Weights of a small mixture-of-experts language model, trained from scratch on English Wikipedia.
Size: 14 layers, width 160, vocabulary 8192, 31.8M parameters.
Training: a variant of Muon for the experts, 250M tokens, 8263 steps.
Below are experts of layer 6 (counted from 0) of a mixture-of-experts language model. Rows are named router (the router's row for the expert) and show model dimensions 0-79. Each number is 128 + 24 x the weight over its row's rms, rounded and kept within 0 to 255. Numbers have three digits each.
After each expert's rows: "mostly gets" lists some tokens that are sent to it at least half of the time. This comes from a sample of Wikipedia text that the model never trained on.

# expert 119
router:141125159102137133128106148174111131094158140141135104137119115142123113098158174106100110158142120157143150112087120146090099135100144178096149119109093119104142136117134145174133153115126117115083115148146085128110110129135186108149095152
mostly gets: "Ch", "978", "iamond", " honor", "Ed", "Man"

# expert 57
router:122112130111145069130145094088113110063127164137154137111129116151147105139156123126087124161160126133124074098083151169156155148123133167091135098124126096128146103139142133135138121117118117120087096113131069129142087100120138106112125129
mostly gets: " Leg", " Revolution", " Parliament", " Assembly", " Lord", " Senate"

# expert 6
router:121132133157128110120136086125117128138122163161139116133109129154132108094163147086160131145127114122175120096118144144135143151127115186082139098152128168112132139176117157131140116140167092136070093147128080150106095150114133102193091134
mostly gets: " '", " E", " There", "...", "?", " they"

# expert 81
router:122140104155163125112100099098110108092107112160169133138116131107141120122195149113101110124120124167136156114116148177158121137085133142129175122119112098111156114102106124117165107136090112126143134132132168138108122158156141140137108119
mostly gets: " class", " Class", "″N", " sequ", " comp", " arrang"

# expert 7
router:107125131146128089148063122135115120129079153117166141151123159110129097126124127072103077120148130156147126126099143176133153108086149117159120112110124089101132112157113120157151104093104125071106111113124170112117089139134168102125107099
mostly gets: " design", " cast", " same", " var", " model", " structure"

# expert 26
router:093121133143097116126115104168097128112133141137119122154115133106175087127129159094063084133159144167114121131097124148122087125085139140092150119123103118108111135137117127114151149145100144072121132126152084116115100111115189147112125149
mostly gets: " regard", "ument", " ±%", " decision", " attempt", " RUS"

# expert 43
router:116122150104140087143097114141118102107134124155143136139129131136153097146129142122146150163132083136128161114083152155151103092106164114111133126128103121088152121118119098090162130092116109115100121119188089166144088155123152115162126089
mostly gets: " Co", " San", " Gu", " Gra", " Fern", " Al"

# expert 17
router:088080155143105127135089125152116111144121141157138130138127135117148124089136100080150107125116095095158096124138122124111181098135148149085149109165117132101161135151133166152136095103158096093102071107118142128113082143139149070156150124
mostly gets: " which", " while", " but", " where", " until", " when"

# expert 25
router:094100178143117123166128150117131112133146189146133084095112130158101116102142152097113107150103107156143097124154130154106128146095141143119158091149118190120143092155141089194131145112121111127131174098165085138105113099088131088146149140
mostly gets: " support", " loss", "stitution", " object", " need", " amount"

# expert 58
router:121091123119096106149093112147116116112120201115096129149122123140112131116125129124132129166132132154124083084140141122139150146101145127097148113133111153127094157135150161123145132141104114080136085103150104159109126125101153108122055134
mostly gets: " Dr", " dr", " fire", " |\n", " heavy", " late"

# expert 87
router:138120137138109133148118145123123112130137124141148122127118132089145079113118147093121115121123140105132128126130097159139150090114152135091158115122080094136173152110123107109156160156140128095116108103131110122158093145116148135150077177
mostly gets: "HP", " newspaper", " few", " restaur", " show", " Margaret"

# expert 1
router:140112121123128097101136121122124098092108128149152156141114125154133078157145119122126118133096121139120089105089122186096110121106155123103149132120093073114145116124101124170139158117129096162112116071167118141145106095123154102168123109
mostly gets: " project", "unte", " Fund", " Festival", " fund", " Register"

# expert 101
router:109092147139139100155134099140148095093119153132152078153111127149141136106186159125111099128144155135142102128115085136133116130148136115112149120111129142087175126107114155140170131108070111105118121146104125111119073083105150091156108118
mostly gets: " genus", " plant", "omin", " term", " mot", " referred"

# expert 110
router:093104170123127122151114108145120096072102164136147132158118133124145130126111162102128132156146131130123115143131148139139124117045112135108127138078128124148142126138121119145140113097101156066117081124123111121116081087120166133128136119
mostly gets: " Best", " ISBN", " screen", " nar", " Director", "Best"

# expert 31
router:141126140097110118154131106121131111123153140131139145116114167116136063109115132100110096174118149138153115089092134127161107112096136168070142149135089093081135110156102148142146124131107143103114090137162094114138091167118187127127135129
mostly gets: "'\n", "Species", " District", " River", " →", " whose"

# expert 127
router:128129176125102125164122116122129110133138123186191133140106093097152091150113101155125088141105151119127124089095133128177105091092121137140141101164104128104153084132151110125150138129134076091143078116153114110097082150107113102112157110
mostly gets: " William", " Ta", " fire", " above", " meet", "°N"

# expert 118
router:137119140130121134158104132107112112099117152150186096097111145143139104131134135127130132153131123128114138121143119157148154127099142145088112129153119083083130161189114134135196150146162112105078142120135070138124100135108121139151097155
mostly gets: " mother", " friend", " child", " father", " daughter", " interview"

# expert 79
router:142148144132122128160109117123117093068131138163132107111121157111134119109099170100115100145126097180143098131106147143152122098116175160069134130152074127095137119152116143119122106125080107068103124158169082116143124150130181125149106144
mostly gets: " inter", "Personal", " MPC", "everal", " latter", " brief"

# expert 19
router:131119157154145124159155094095122099083098127098169139144105086158116147114135159104124095165129122138101107111134156105137145095105163140125145101165112095087149093157149148163130144109104140106126133120141088118150093136123159119094124129
mostly gets: "ment", "ization", "eration", "ation", "ection", "duction"

# expert 107
router:124119115114140112172111106124136096110126125113146108120119175114173101129142079123114147127130113119102122130119116127147105080126177104143110125116085136098157126129110100145157114102116120148117120137150121133121093156152192048141121096
mostly gets: " Zealand", " States", " Africa", " have", "istan", "ai"

# expert 46
router:101120149135143120166103139132117091117146143167141136126112121116129088091133137105122145130133111147135157108087163109112148102136137159116091169103130139139149121145136150156122129044113121146133094110145092120118093111137140101149138114
mostly gets: " Mat", " Prince", "formance", "at", "it", " Pat"

# expert 2
router:143090160113128106141103124098130112086129128166127115133113156101185097119141105123127151145143155146130139135164138148136128102125169117111146134147085103121121156116162104089154104119065112070086084144131123123123086119122152106148100145
mostly gets: " founded", " programs", " considered", " ±", " strateg", " bo"

# expert 51
router:085074115150128110125115116133117128151130124139119106128110126093133078123161135112122140142148130138114118126115104139130156186114143098126127116134103137125178147131119109122143127105159136135108137109194135139109137173105155100153154128
mostly gets: " help", " collect", " prep", " able", " find", ","

# expert 18
router:115116158110133128152113134178118120110136130083130111101100150169148086092154147122119104115162122145139106134145123113118136098070155134068112145125098153158123119110123132156163157128139105130143084134148091130190117107133128104133090162
mostly gets: "rative", "lear", "ual", " unknown", "ental", "owntown"

# expert 65
router:128153160158120090128134127121121116118070126153175114144113165090197144133146134114146117113121144122120158106116165171191090149103143122119133107143106106135124135149123096095180128152114118085148148127164117107113116144143159126114148138
mostly gets: " Votes", " GA", " divided", " GF", " quickly", " Qualification"

# expert 124
router:120090110167077110138081110134122101121104103124140143120120149139191154118102142138114120142107108130118149100140134160133132112092133126053147119121126093121150152155133142111143114115102129093113153121135112132137098120164134090129145138
mostly gets: " refer", " response", " Animalia", " according", " inv", " native"

# expert 75
router:064089169176131100182116095168130111116091167137116128141123134095108144148174125106123121152115121155139107129109133118140137138093127141096179149114105128099120148143102157120125141129130104086096096109127147120108071106126150089146151094
mostly gets: " trans", " dem", " rev", " rel", " increased", " gener"

# expert 13
router:137118106120124119119116114114150107115123142123173130097110164133128067149139131085101109134101104184133109116140178141135135106127157126110124125139105115138134108124139124140190126064123097108131131087139110171154102162112160087113119090
mostly gets: "umbent", " campaign", " Camp", "akia", "istered", "incial"

# expert 100
router:102105143109130085138122134109117121127143119123154117150129112132153113108143121077127123182138129140132132161096123142140125134116145158083121126141064116127132119159132105142135138102117062076123102110170082138119108149085138122155108141
mostly gets: "ydro", " Philip", " hy", "appy", " caus", "The"

# expert 56
router:136124095140105102142107148094114102111144137149136116098117153114126104127141145084122124151146100152134133118071166172109106102105144161159108132161085128134162106123107147100138109095118116109126122134135087141140121154104111122161095094
mostly gets: "″N", "American", " Label", " Phylum", " Born", " Occupations"

# expert 99
router:110122141136128084139117134120107096083120139169157128147134153131100148125164126132116092148126120110157102098090117148155176108116137153092101119116082128094150167107095142128153078119149072067118112130178125153121134091146160102159098152
mostly gets: " Roman", " Greek", " king", " Christ", "α", " prote"

# expert 111
router:125109162132116139135100116149118117146140110141119116145121129150159090146129104088118101155162123162174130143132096151135121088089123085111120134133097134140123152087133122154144104108145111105094113119142073127143092150140153097156111148
mostly gets: " still", " pres", "==", " Imperial", " pros", " Vi"

# expert 78
router:120136135145119092159110117127125079108121124156181140138127144114170110102109168083113133156139142140142117121116131156162118141124163147069117127106075142134143111140121108136162090113125100077128106115157107099141148178163176121138105132
mostly gets: " having", " Hill", " throw", " Bill", "ath", " Has"

# expert 50
router:127132155115121089167119115131090114106100147143111124108130125133181089113107138117106125151146118152132140109138194125147095121121168122107117117168110143140139131127125096085163117127124067052115082111125097140166130162115140096125100111
mostly gets: " good", "everal", " Good", " makes", " felt", " like"

# expert 62
router:138078149114130136133102153113108097121150126187139141095121159115136144145138108095113147158129128162149116167106155131139116113143120128121137107150073139119165105127116167134155148122130103103100134111158127114116068151148149126161137098
mostly gets: "″N", " Ca", " Bo", " Elevation", "everal", "o"

# expert 45
router:082088117143112102154113068117126104132147108132159102137125123123124085124134160106125096152156144119171084091093130136121152130129125121151147093132118112106138134167136169154159135123140104135102114075140135117098104165129147105167155104
mostly gets: " which", " they", " who", " They", " However", " said"

# expert 66
router:133164140116123118108101079131133103111118132115154153138113123116123075155173101152113138154128106127114155099117137153136102122122169141094160120074121132094137136120115116128158136111128119136095094129163120153142070132114183116164123122
mostly gets: " New", " North", " South", " West", " York", " Angeles"

# expert 30
router:118107189131117111148120126127115129132091149130159139122121165106158121108150146110102123151138123110159142124138137200110101104117139137100126140102109127122157131111103152125130132102158105133134109129134095178139105137135155092192098142
mostly gets: "Species", "),", " find", " contains", " discovered", " finds"

# expert 96
router:127104124117121119175124092094130105091154149161135119116114179099154091121112113084119107125115139156154106152082108187121175120088185145123143130126104101100127131143103152157139153100142136142093122119155079127108103117122168102145104139
mostly gets: " In", " Dak", "stitut", " Fran", " Hen", " fle"

# expert 37
router:121136099138108099123114117116108112085124141122140118165120158125133130130144158132134125167116105118129154124124116141120093076095167159067144127120097108111173139111123156134149089110144095098130070097159112108126088126125171122094140138
mostly gets: "″W", " Jer", " Rh", " Ep", " Op", " sn"

# expert 92
router:083129148151123109134078132124130115101122162134142095110117160151131143132149158123126111170170138117114124154125154157138099122081137142126110134141094114112115144122134181092152104144147126120063092111133120112176094117059162084177129135
mostly gets: " signed", "″W", " sent", " travel", " elected", "Ind"

# expert 14
router:106081134114137106191121133137138116113105118156112141117113097117114152114122142101139155165156167139091114093107126144133158146119136166163154093138115114144162119183131135133154110103099116090105127119151120147123103106102170096191140123
mostly gets: " guitar", " rights", "-up", " bass", "itar", "imming"

# expert 47
router:117126119118109092131109143099133117090118149128149100137122121086166105108149111125133132143131146154144108128120144163132117073117164183099123105101100064126123127117134145153175084093114077088132095146165093111135105121136170107132120122
mostly gets: ")", " Bur", " Dam", " =\n\n", " Hay", " Mos"

# expert 94
router:106095141144136082188135128152147104099121162130150066149109139114177092124134118100104117156169165140143121132114156116169104121097127113092131144116131098137086126142122165138128096100109105126103085121149136130128088111142159142131094121
mostly gets: " sim", " Kim", " Kaz", " Vlad", "im", " |\n\n"

# expert 98
router:133151130132125114137125122145118105119124153098156141162119129107150113079169137093100108159140122142140143115124146149158119134136163103126145134110066127113121123158132129142187122108119127112116123125160141145118132130102140104148124137
mostly gets: " across", " within", " part", " Korea", " still", " next"

# expert 102
router:125102129139149091131105084145142110122121163196138135108119140130159111132126137149112128124150115165140077132126112126117136118103149128129120147110097119135151113149140176165132139153089084127111129082143119116146075134145161095168117105
mostly gets: " done", " sur", " are", "as", "ac", " were"

# expert 20
router:098106126107117101153106138168130113108119152152133118153115115148189080131109126094121130133151106095141145122117127213134121124092176150093124129098120144123135128109115106084159123069124123128090072105154102126119118138105125116154101122
mostly gets: "50", "06", "25", " CR", "54", "08"

# expert 36
router:098117179140161101120141139138093111100094143171143172153127094147106115097099107107130114152106093136183107141100166160122134127110186148118109121117134123109149120125133127158102136083127099118092108119139110128110105148115148118175137137
mostly gets: " ec", " Ec", " ens", " Society", " Mo", " theor"

# expert 24
router:104125126126107140187121134147126121131095142155075127140117127108121094113168164086121128174159124123129136107121152145173161135100134128084148106124098123119160134112113123113159133122131132096142102111133110131103095132114130078103079110
mostly gets: " killed", " FW", " sold", " changed", " lost", " transferred"

# expert 44
router:145141115126125110172102149089145101107130127138136132146120132104140091116131146119117104144113150127146160113129133152146144117125118144125119136117074113076176120152071120126167123089130120123136137154146139130108151127086187121112124126
mostly gets: " sum", " mountain", " character", "Species", " better", " Township"

# expert 77
router:134127108098105105147078100144093108126126117123087086143113171113161132135147128108131145146105112136127144150137119147121130102084133118110127154176074091131139178113148133089133120100116149089142088148131107139160082104134146120077101118
mostly gets: " Succeeded", " Synonyms", " executive", " Website", " ren", " Animalia"

# expert 15
router:132128139104116109115104069144101118117149149124140083135123154127142094149161103134115132148125131156114149118123092129102118116099150130115173103125110103109147131112132129112136140103160110121106092138146120150124091184132136065118067126
mostly gets: " h", "&", " vess", " high", "/A", "atinum"

# expert 122
router:094106114114154131145095092112105108089120165127124136152124121107129123129113171104112120129136119143137090124169166141126112095118156106069145095137091117126141103117125111107124083083168139136101121116133108096173116142119174098107134104
mostly gets: " His", " writing", " Your", " personal", "His", " Political"

# expert 12
router:137119139141132087136137126144131121107112141119148126126113104145121123133126128131111131155124132131125125131123167130145131135117170155124135115124111099118159106139109124083182158090148133082103132110147133140131071123088201114136154152
mostly gets: " largest", " major", " served", " population", " foreign", "est"

# expert 4
router:105106125156114106143123113162133106119094137119142123110114120117171126155174108111136152116131163157099125087096095139149145116156149122080180104121100113133150137137131105171157107123095134082129138141135088123106058156128161071155078135
mostly gets: " business", "After", " success", " election", " program", " Following"

# expert 5
router:107141113119141082137114100158118132096117148181138087131119118132175119136169124106119095168168098120135100092098151151157131134102125166089128141160134113139127098161136114105124097141147085104093144115140103124125129131118123134112118106
mostly gets: " election", " Senate", " requ", " Parliament", " Majority", " federal"

# expert 103
router:128139127118121125173125137128142082145126137143111121130116127115159087098151106103138133149155167130102140091093143118169101091101116155146095118126096155073114113129089117140155110098127102144140122109130118122117088123119131083159162100
mostly gets: "===", "ashi", " Korea", " same", "==", " Kong"

# expert 54
router:117119130145120117173095138120114089125133133163155099144123132093150097129111139117107109162127130169131154133116139169148133153130113110087156127115098098141124116134128123080123098107114140111148099133112106102091112166145166097143073109
mostly gets: " Time", " Despite", "Rev", " Length", " Stat", " Number"

# expert 80
router:110105155124136133148120113142111124133132124125121112123107144144144119113137094061114109156143143162125122158110116148149152143102110141125118111126078151125148125116172124152140134105134150140144110147157105128119117166105139088168115114
mostly gets: "restling", " ​", " Ts", " W", "edom", " £"

# expert 11
router:114131156131124099137136125092111112097117133151119135147123126133156147118097154088132095160108116142169140099128161169120134153080158155049120084145086118085130132171105178104125118101158111105105135133151125131103122125096136136152136177
mostly gets: " wife", " daughter", " study", " function", " collection", " pair"

# expert 70
router:074107125145117141106111077133129135130113141128123134099108117151163091128122127100104089159146133136143124106133178112110151125115146156095155109178116162131125101145168153160123125066149143088126071114106125126105109132084134102196139167
mostly gets: " until", " joined", " through", " During", " during", " between"

# expert 34
router:115125098137105126145097163125109110166104157153132139126111128117113110130113135099138108124116143122116137139126152155113150123092110143136150123166091119137138118117118144109136119119082126094108124105088100091118071136105121129168096137
mostly gets: " Died", "Scientific", " Turnout", " Elevation", " Mo", " Density"

# expert 85
router:111112068127139110155127100091109084124099123154144125153132183106144128131139112082100108163153148144123160110142164144179147117131122148123101122111071122103143110140123105128159127102119120102128096131148087138142102147098163125159115149
mostly gets: " Ad", " |\n\n", " Abd", "'\n", " comm", " Hig"

# expert 93
router:119115140115114097111132097094097126132142125123113135181121149108169106150096104135132126113111091143165141119146151136127134099106174149088125108128084110106144102138119125093149130114139135114148131082154124132101141140065152101153139123
mostly gets: "–", ".e", "Senior", " highly", " particularly", " focused"

# expert 3
router:131108139133135076136109131153123115122120145162139097130127149128143112162155119128153131156119135139125151165080153112154094094125134118118136145138058129161162100147145088121158095113134132112104110132195128114139086117125161123148132144
mostly gets: " worked", " yards", " albums", " minutes", "apers", " serves"

# expert 73
router:114154122121129126115061126093120111102120120170138110135122170132121061083159099102145105170167124135135159130128148185138120155117181156135101114145080104085149115126131162105156135097112141082141106137153129152097115153120164126150123133
mostly gets: " /", " Apps", " Bay", " loan", " Athletic", " MPC"

# expert 60
router:115130158124116122142096108125114115082111129175147138121129153133155101151119126141107097150124141137129133111088135151101144111098107159121144124095114111119117108148123146122192129119117126052127098132131113133096070115086165095158092109
mostly gets: " |\n", "|---|---|---|---|\n", " make", "|---|---|---|---|---|\n", "|---|---|---|---|---|---|\n", "|---|---|---|\n"

# expert 59
router:113127121119146109127105133113132132120122143101130132132109120087202124115155161115126141148163153101131114091126163135149165116102136116128121083111092074056138136174112154089155078085124129116140116151124139127104108115077154119121119113
mostly gets: "American", " account", "odox", "-century", "rupt", "racy"

# expert 32
router:094091122125122114137125136108123119127120179123122105122111106130131104103155118092139066108133145161160133133132165123143131101138155124112146093101146149101137128126120114175144082090177129101143090116162142120106098141126109108134167108
mostly gets: " him", " himself", " once", " came", " Khan", " against"

# expert 68
router:135125143094139106127121135126103095103143114138106113129110135090154153136151123079133140101145111175152163110132137132193134115119152149115122160114049139179121139100115092146155130124099126068121096141142125141105109175153146132116091171
mostly gets: " MF", "ymn", " Website", " UTC", "DST", " GK"

# expert 90
router:088095098131127107118122132144126110129123157177136113179119114124155138151167127112113115109117162167167083107109105147145169120126140151097155141151122146087136105136128134107129113152156115139114098124154139102094112088146142076169101139
mostly gets: " comm", " Comm", " requ", " comp", " sequ", " conn"

# expert 61
router:142096152087129133174110084138123099133118123162165111104116093075150101140147129108083140106164089156130122100101118140146139147150177097110121113102099141111163121115152124114123089098114104118128124155156136123118121124133146102131111120
mostly gets: "itz", " Wall", "″N", " Pittsburgh", " collect", "oot"

# expert 105
router:095081151164124095148120099145145114129145120140157108128104107141135111137157116117157094145117125148111110126094110110141121149102101132125181120144108149151103128140159126141167125135153109120091114123150143133125075172140130089146113108
mostly gets: " ==\n\n", "ibr", " art", " large", " ===\n\n", " mill"

# expert 72
router:124129100117096100144099122123117097112130127111153139131116160104157101084173155099085078146145158168128124117120140167171120107124120155111124114124087097091151104128085123097137098098120108123132087183108110128113118155132141145123094123
mostly gets: " described", " Genus", "Species", " Species", " Animalia", " Synonyms"

# expert 84
router:130146130149109074166114115120133086093089148142130149131134117110163134147128137083116064167121150135125149111103148149134132146130122158098141079086103106107112150165123171120149105095132123075114107121113137145135104153072139100134109122
mostly gets: " written", " recorded", " full", " set", "\"", " character"

# expert 123
router:100139141126107106150098115105121146103137131143141154145112138092140097142174150099102106192166125131123161111082124160122153108122110151139145090095121115107108137145124137116125131108117083092131148149155065121128118175124139118166082127
mostly gets: "An", " His", "Wh", "His", "He", "Aust"

# expert 39
router:112151117128131137121117116093136125114119127154169124079116121093136100106123143083092102163148160129135135106094198145153134064116123136117128091131136152139136082163119134103149107064106116110112146113132109148100104116143149115144116156
mostly gets: " Of", " For", " Ke", " Player", " Award", " All"

# expert 29
router:086118114146105105155111069135131110099089155122149115124129146125154145113140157105119112163142123133147112093144143127141125103121129148073112092099109133107144158123140122109161151121200150090099150097139127118104117133115157101138103160
mostly gets: " political", " social", " aff", " spe", " inf", " Social"

# expert 117
router:144129160117151122142114125151116106112112127130178109141112142153128107105159161094125142151101098130143108138132155158083105114128168102116111127149112134107166099120151144163166126065084140128115116155166091160117109124131171108159158135
mostly gets: " States", " California", " Angeles", " ==\n", "ione", " Smith"

# expert 64
router:121140105147101099158114145128097118105089149155104139122113141146141119110110122116146106175148149135135158119127164170149126119094125201153140109141124152111139162130156122118156095133144099130128157134105074128138148109156141131088106135
mostly gets: " sound", " dis", " self", " love", " reb", " Position"

# expert 114
router:138109140094151113157125154113122123121156119144144121099111107131104076106132105101104132122144148153134128143084139182117147136129157110169173105119120110123157135119146111117118137101149110112160092087111106136143130109129128106141100131
mostly gets: "vel", "nold", " Stewart", " Carolina", "road", " Lieutenant"

# expert 82
router:128096134092091135145081113137115123121122172139136131144128110119078074112165173100126098188138116139137135122105122164109079111140161130130141117135119146108128118168150130129171164086149102152139089093185093107117094110099155107177111136
mostly gets: ":\n", " moved", "Rep", " Spr", "13", " Sarah"

# expert 23
router:125110154131134117133115137161141113107113159169170122151108143141111116118155131138128139147117113133128097127090140149147118139115128151101147104130088138080142069145147120128137128100173132099118129119140169101109110151118169090148184089
mostly gets: "She", " kil", "error", " She", "-sh", "ropical"

# expert 28
router:139087122123130092118114138172133098108096173136162099143124140127136160132150149114111134167137104146110128125113177134150128092095152166074122138116096105130149104095121138128138123109116128098099082099173131100137064120119182114138127146
mostly gets: " kil", " died", " killed", "resent", " med", "olit"

# expert 112
router:140129156152136145144128101169124101125131106112125131128106150151124144126186145102149075142133113154158097140086102135113121114104115108096130103145129154111156161140132174195169109101138117108157129146151128122122095115121121100127122100
mostly gets: " While", " contains", " appear", " includes", "on", " any"

# expert 21
router:135151128101148109176072169073118123132120136124105152138123132136147111108129172075119106133150136137151153141146151181129134132109147114128123146116114126127162136152181132123148149130121115077115107118167103132119129131101131107135140136
mostly gets: "ova", "ements", " their", " Maria", " Their", "emble"

# expert 71
router:130133138104141091100104128145128111117120163149129147118123147149160156136130129118104139174119103117137119118086165172151129114117161154123168087115091094096156125106109151152146090135103111102079107133140093105164092163095134076161129113
mostly gets: " s", " May", " make", " com", " Com", " makes"

# expert 95
router:136135148094124126147106105098106098077108174142157129138112127146153129151172115107118120130114124142153132117104135133102120132147160130104136127110088097155123177114118138134157153109140111111118113154128122133137127156102118089147101113
mostly gets: " song", " television", " film", ".S", " You", " radio"

# expert 89
router:127150135119136091131086124130108124114069153129193125131124123147146122145132141106083119143137129119102157093087138164121154133130118148093128127130134106096146125155129131136167137117136119110107125117128095155149133087100168085187130155
mostly gets: " Andrew", " Richard", " David", " Christian", " Parliament", " Stephen"

# expert 0
router:109102154096100122130089053145129118127148139126117109136101110166150151129147149118138098111174099122140126157142132138106151137170140124127137109131132184157187133101161138148142149081141145101114122156102111110124137113113128088162113147
mostly gets: " worked", " founded", " himself", "iced", " keep", " resigned"

# expert 125
router:097091136099140106115104133118121132119108128132175094150116137111165128120157141117163109124138112106125177118122159139145124133129148156095081111158099102117150140128109163094158081137131122084116128110165124135123109135111149165145133113
mostly gets: "See", " age", " While", " Animalia", " Gi", " Died"

# expert 74
router:114099128120133103127145055150115105140125111157179090150117156152133132147156133144147108119106152133130119106092096138097129106122116112126098090120072089129147149133127138112162109120161141096113139142127104141119089162099157091160113089
mostly gets: " Apps", " Moham", " parents", " te", " mother", " father"

# expert 49
router:132149151149100090172116140116089101091099110121111128122122106096149138114121126109122099157112107118104129173109146189167128151106151146141126118094119091105103140156181120082160136102130129130100086124144148099117143128114174098141093141
mostly gets: "|---|---|---|---|---|\n", "|---|---|---|---|\n", " completed", " attended", "|---|---|---|---|---|---|\n", " finished"

# expert 86
router:165134195123127117082122115114116114121085129153180127106112167140163116124166153087095109184120117143136132111128138168113078124120154129126141136142066119126161102131116150150145106134096117116145143117162126159124103135142150133143126130
mostly gets: " data", " Animalia", " MPC", "HP", " classification", " Species"

# expert 126
router:123126123122122107130089073153096104100138135113145131122131132101131119118165116104157136137092140145116114121096115142139133109082103170088165099122080122089138154130100136108155097140109153086100112110140111149097086150134129088133102137
mostly gets: " manufact", " Con", "°N", " Lim", " won", " Mid"

# expert 69
router:092093135151133100139093105121121122100085120131156157159124120156168112163158188135095089142140110145098124071117144121152149090121141116083125121106111092136148148134123127123124142151108132107100105083124109120103097136092164116157121118
mostly gets: "eth", "\".\n\n", ".\"\n\n", " fall", ".\n\n", " Census"

# expert 88
router:129131123131122116142146095102136109137118152149158139127115131129134087114136117120070124134123102164126128153111161157169119148108157153091143108113133156162161134133153154124146131139139106144130121066161146143116091115112142081154114156
mostly gets: "|---|---|---|---", " took", "d", " Od", " situated", ").\n"

# expert 16
router:117122143141132103143137108157109123086133155150127141152110143139125122125164130094126141105096129142139071096108167103114180088096182132110123137110095099107171127148120122193144148080107120079100078122158117133134087094091129116141110112
mostly gets: " cycl", " Cy", "ele", "ym", "icy", " Euro"

# expert 27
router:114136151120114135157081081192113112093117132127159132124115151149151085121135136109096133139146114131150131124143132157142114068087124108098125121109121106154139142103147101134186080129107102101138094081108141165136110163136119099135096124
mostly gets: "AF", "asketball", " Arizona", "LB", " Utah", " Medical"

# expert 109
router:122094144107132099158127131128133118127129110120119121136115149113132139116142126114101134148145098152115105162073154148155110138098170143117179124121119147101146135146135159127117126121151087114089101133172096109179063131106148075148102096
mostly gets: " Del", " hel", " Jersey", "tern", " either", " Hel"

# expert 67
router:112131101161122115121141095125091109119098116123164144138122122115113105120158126092107112144159158153129188133087127162123144114115133134108164092104082142083177142110142090105175120110115122093127106132131099165077090131125144129156052150
mostly gets: " Coordinates", " Conn", " grew", " Founded", " build", " remains"

# expert 83
router:106115152129106129139130112146134109118121149137124108146111108096110105137119169126086113121111116134172142114108093145134104118103140139105158112130112127112126115136119144107137127136140117111192102098131086085117082098121175097159127127
mostly gets: " located", " village", " close", " location", " meeting", " entrance"

# expert 48
router:110094110140150094159128115129109117124133138180153133154124166124130125160135118092130149138120141156138080117098112127110158106101156134120112096112112153117177143121139145163162123125100091086133115128158094136127078104102188100203103111
mostly gets: " counter", "onents", "irit", "rif", " compet", "offs"

# expert 10
router:111083133122147116119128075118104124116127159136146105191125116144127121132145156104137167183071126106133100157120162116096163139107125127112159106117108096102159125145133155131125110105113104102117114100132109127102064121118155122184115111
mostly gets: " cap", " adv", " program", " dev", " ch", " tra"

# expert 41
router:113139157109131115122112120106119108142142159130170124174120116145161109119139170122144120117151139135129126114087124162129113107085154123082134108125109096149154095103121144126195114064085127101116114118177095130145092149120138082148104114
mostly gets: " place", " tournament", " kg", " player", "thlete", " event"

# expert 8
router:121129130153099085147120143102104086146109153142127152139131117115153145101117129116135114131122133103116120110130126131137109120109103156140158114119093085124121131132128076126170146124064135064125103128142100091112115096097126099146142149
mostly gets: " Region", " times", " changes", " other", " rather", " region"

# expert 104
router:126114135092141098185116157136120121106145124157151109108118128112140114106117164082123091142163094176149106160090133158114154134108128148121139080108099140122140106143152123146126155120139113070147149084120087087155112144083135091134105133
mostly gets: " According", "rict", "ffic", "rik", "ogn", "ir"